config.yaml
d_model: 256
n_experts: 16
experts_per_token: 1
d_expert: 192
activation: "squared_relu"
router_score: "sigmoid"
normalize_top_k: false
balance_loss: 0.00152
balance_bias: true
norm: "rmsnorm"
tie_embeddings: true
lr: 0.00164
beta1: 0.9
beta2: 0.99
dataset: "wikipedia_en"
Below are experts of layer 14 (counted from 0) of a mixture-of-experts language model. Rows are named up (a neuron's input weights, with its number), down (a neuron's output weights, with its number) and show model dimensions 0-63. Each number is 200 + 20 x the weight over its row's rms, rounded and kept within 0 to 999.
Before each expert's rows: a language model's description of what the expert responds to. This comes from a sample of Wikipedia text that the model never trained on.

# expert 11
Inflectional endings on verbs and nouns, like -s in acts or consists, -ed, -ing, plus particles and pronouns such as up, out, him.
up5,205,178,202,188,196,195,174,193,203,208,186,251,200,178,221,175,186,221,190,221,201,198,182,216,213,177,186,224,203,228,165,166,183,175,200,223,219,177,160,198,196,186,204,207,180,234,176,192,193,231,207,184,204,183,179,230,200,167,185,236,212,211,192,191
down5,208,199,206,222,220,190,199,208,171,149,205,185,209,183,234,201,185,196,228,187,180,198,168,198,171,187,176,226,189,182,212,184,224,191,214,184,181,190,204,228,207,191,208,199,210,151,226,226,215,224,186,177,215,172,195,175,175,222,203,186,180,241,193,207

# expert 3
Prepositions and conjunctions such as in, of, on, for, with, especially inside quoted song, album or film titles like "Set in Stone".
up5,204,212,201,164,210,207,241,176,193,194,192,212,197,204,222,191,174,167,183,243,226,190,185,216,211,181,191,212,191,196,210,216,173,157,235,195,183,181,198,171,180,244,184,190,228,213,245,172,220,197,172,210,168,218,205,190,250,187,217,172,198,185,199,207
down5,203,235,147,206,178,200,226,183,206,209,206,168,211,216,193,174,229,193,199,184,187,188,212,151,214,185,213,239,206,211,213,206,181,222,197,215,200,197,216,203,196,179,193,180,189,158,203,183,203,173,204,203,179,183,193,202,147,177,199,205,221,202,202,224

# expert 12
Mid-word fragments of Spanish, Portuguese and other foreign names after a capital initial, such as P-il-ar, P-ra-do, Com-eçar, ñ.
up5,192,192,216,210,179,189,177,218,206,235,202,221,227,210,180,190,203,215,201,231,203,208,218,207,188,215,219,195,164,200,167,167,188,211,212,227,173,205,216,231,208,202,202,199,183,211,189,218,231,191,238,211,228,193,176,215,148,192,203,177,179,222,206,201
down5,203,171,189,230,171,179,165,184,196,258,199,253,212,199,204,189,188,194,204,195,196,223,183,219,184,178,216,220,185,193,192,200,212,168,210,194,198,220,195,200,181,189,212,167,233,211,204,197,197,209,211,198,191,205,208,206,157,205,205,190,214,182,216,195

# expert 10
Commas, prepositions and words in biographies and results tables, such as served, until, University, California, and en in enrolled.
up5,213,196,214,191,200,194,160,232,244,191,182,168,209,181,186,201,213,207,186,212,205,232,191,196,220,201,174,212,185,210,210,205,209,207,229,195,201,211,212,193,148,204,172,182,183,218,180,229,196,184,216,211,187,197,163,187,207,228,175,236,193,221,198,154
down5,211,172,194,208,203,203,215,184,224,204,208,204,215,211,189,187,195,184,201,201,240,187,219,196,225,194,205,200,201,248,201,180,200,151,213,189,158,206,215,180,188,205,184,192,201,203,219,172,194,197,229,198,207,184,257,191,174,181,183,205,188,215,214,213

# expert 15
Line-initial hyphens in infobox fields such as "- Playoffs:" or "- Rank:", plus table pipes, bullets, en dashes and mid-word fragments.
up5,166,216,207,210,191,192,184,220,216,197,204,181,223,214,201,198,214,213,202,182,198,187,187,215,228,204,219,194,195,222,181,202,164,225,205,163,199,167,170,184,185,176,201,199,213,181,197,221,187,190,164,140,188,169,181,199,165,187,209,236,214,201,208,201
down5,220,206,189,213,197,180,253,203,179,170,169,215,219,213,205,172,209,198,203,159,143,188,199,220,210,191,211,218,205,209,173,219,183,189,189,194,196,192,197,191,199,203,211,203,220,173,184,177,187,205,179,216,197,222,184,206,207,174,206,193,149,226,193,206

# expert 13
Final digits and % signs in census statistics such as 26.1% or 3,307 households, plus size adjectives like large, high, small.
up5,213,175,223,192,267,189,175,160,174,197,181,190,202,182,199,182,195,194,212,197,173,206,220,219,183,226,194,181,165,227,226,147,141,196,217,225,224,201,218,206,218,217,212,176,204,183,174,216,163,197,177,186,206,203,179,225,206,230,192,206,205,187,221,154
down5,237,198,193,194,224,167,158,221,247,206,245,201,193,214,210,206,223,198,219,227,224,187,210,194,209,228,179,188,202,199,216,209,232,232,195,211,206,197,182,220,189,184,204,200,210,194,221,203,184,215,189,216,240,187,189,176,177,197,214,207,184,236,161,171

# expert 14
Line breaks ending list items, sentences or table rows before headings, dashes or pipes, plus some capital initials and closing parentheses.
up5,207,218,221,212,198,171,140,192,242,216,178,180,204,186,223,203,186,208,206,211,174,166,202,199,231,186,227,201,205,158,189,205,193,165,235,208,200,202,172,203,180,223,177,190,238,206,149,179,189,200,201,200,220,198,166,231,231,178,190,207,220,216,204,219
down5,171,205,217,193,214,190,218,245,184,220,198,203,218,183,229,193,228,203,193,196,194,203,224,189,196,204,179,207,201,256,206,203,209,209,141,216,226,189,194,221,166,224,163,189,176,205,198,196,212,192,181,177,176,194,210,203,191,199,228,226,184,191,206,194

# expert 7
Opening fragments of lowercase words after articles or commas, like p(hosphate), p(lates), ex, ca, ma, plus table pipes and colons in times.
up5,187,155,217,225,204,181,191,234,209,185,200,165,173,180,237,214,221,227,172,186,209,189,193,216,207,206,202,227,198,197,227,199,159,226,200,216,214,196,199,183,194,186,200,216,227,188,209,209,213,215,213,204,210,202,183,173,190,189,174,197,217,178,233,204
down5,168,209,180,228,187,171,230,219,197,223,198,210,160,193,201,188,218,161,218,191,214,198,208,170,185,193,181,216,180,221,189,167,211,199,162,213,220,206,181,175,199,190,208,184,185,216,165,223,214,250,163,200,241,170,194,183,229,180,189,185,236,205,197,175

# expert 0
Possessive determiners and the (their, its, his) plus digits and decimal points in tables, infoboxes and measurements like 28.491, 1,174.
up5,201,199,176,211,202,150,171,188,199,218,181,206,221,189,153,209,198,210,174,185,215,184,203,218,205,158,212,212,172,210,215,237,199,204,231,199,191,194,191,191,171,205,240,211,209,198,203,199,199,207,199,199,189,224,177,202,199,197,157,203,219,161,202,169
down5,207,213,213,193,225,178,210,207,218,163,194,198,219,204,175,213,234,199,223,177,211,181,207,208,190,189,200,201,206,178,191,211,184,167,175,208,179,175,211,184,183,193,182,178,217,227,180,173,220,201,204,221,203,195,154,217,227,213,201,165,140,236,171,208

# expert 2
Wiki heading markers (==, ===) and heading words like Career, History, Personal life, plus table pipes and parentheses in sports or list articles.
up5,212,193,213,201,185,179,204,218,196,195,183,190,191,169,163,190,229,187,160,158,225,175,203,244,187,199,215,189,173,214,200,196,211,212,206,204,179,251,214,194,179,198,209,198,195,203,206,207,211,207,254,221,204,179,192,203,210,174,196,236,219,158,205,191
down5,202,219,146,182,184,177,228,217,186,169,205,209,194,220,200,191,166,208,209,220,209,216,164,202,200,220,192,229,236,219,226,177,235,201,213,171,178,211,213,211,221,208,185,210,187,231,177,202,183,170,202,255,165,170,188,216,217,218,236,222,173,222,183,192

# expert 6
Nouns and title pieces about music, film and awards, such as Award, album, film, song, and Hot 100 chart numbers.
up5,193,172,178,193,235,168,166,181,197,187,210,242,208,190,192,189,226,221,179,193,196,222,207,192,162,200,199,177,205,182,176,207,176,216,207,212,211,211,143,186,192,198,227,204,229,183,189,197,205,184,185,171,195,197,200,222,206,195,195,185,200,220,199,198
down5,160,228,216,192,230,158,224,197,198,217,206,219,199,190,227,226,188,191,217,162,201,209,210,208,204,196,230,206,211,191,214,187,225,179,198,202,169,194,163,221,215,207,199,218,200,199,208,173,185,183,203,208,215,209,195,225,146,206,209,160,211,221,225,213

# expert 1
First fragments of capitalized words in organization and brand names, as in Te(legraph), F(estival), Te(lecom), Air, Service.
up5,213,199,215,233,214,210,166,194,196,230,202,216,210,192,227,178,213,191,201,214,206,177,189,165,201,191,187,172,169,205,206,205,195,191,215,203,214,198,214,185,163,190,213,199,190,190,200,191,216,179,184,216,188,207,182,212,207,217,183,195,171,181,182,199
down5,178,163,197,215,212,192,190,166,231,191,214,189,183,186,198,223,162,186,225,201,202,175,194,185,155,215,215,209,209,145,227,221,195,205,172,193,225,203,205,248,195,198,225,221,170,194,193,206,206,194,230,218,213,182,219,174,199,230,209,220,201,192,219,251

# expert 5
Nationality and language suffixes such as Roman(ized), Ukrain(ian), Span(ish), plus years and words like However, known, early, late, because.
up5,203,187,187,198,202,207,225,197,208,173,199,199,196,183,199,158,194,201,206,197,219,213,192,221,204,195,212,180,183,229,208,216,225,203,233,190,173,228,189,175,207,232,164,215,188,219,195,204,191,191,181,205,196,209,180,195,206,195,194,181,197,210,212,256
down5,182,220,190,181,194,213,203,203,224,234,177,222,220,137,201,231,202,206,210,181,162,199,196,178,188,188,199,216,224,213,210,213,192,235,217,188,219,200,209,165,205,213,192,164,168,192,185,182,180,193,200,177,175,240,201,236,168,194,192,199,249,210,197,179

# expert 8
Person names and their pieces, such as John, Richard, Mc, initials, surname fragments, and the list dashes or pipes that precede names.
up5,201,175,174,187,169,219,179,215,216,194,222,200,179,195,195,180,227,215,211,217,224,209,198,183,224,208,197,181,180,237,223,186,191,212,182,228,212,165,204,211,189,221,224,186,213,199,218,197,180,197,230,181,177,210,191,188,224,220,235,187,227,183,194,182
down5,183,208,201,174,208,200,216,209,185,181,249,199,189,186,199,227,208,230,173,186,191,224,192,193,206,211,217,211,220,187,187,197,191,219,180,211,199,229,191,182,186,222,202,249,218,201,228,220,231,209,218,193,176,183,168,199,203,174,191,168,184,186,234,222

# expert 9
Pronouns, auxiliaries and relatives such as he, it, was, is, would, who, that, plus adverb endings like typical(ly), probab(ly).
up5,223,192,206,205,161,181,187,263,208,191,210,197,188,178,198,224,191,205,170,185,246,223,187,198,197,212,170,189,198,218,204,190,226,197,181,192,198,195,184,203,219,179,174,220,181,179,215,188,201,174,193,176,189,179,199,199,204,220,180,170,192,185,205,195
down5,230,171,210,225,180,210,194,213,215,195,229,214,206,218,234,212,177,188,164,220,210,196,183,189,176,181,173,236,214,206,180,176,221,256,200,216,178,190,210,190,206,211,176,204,202,200,207,174,191,144,215,188,196,163,193,224,201,207,192,195,221,179,186,200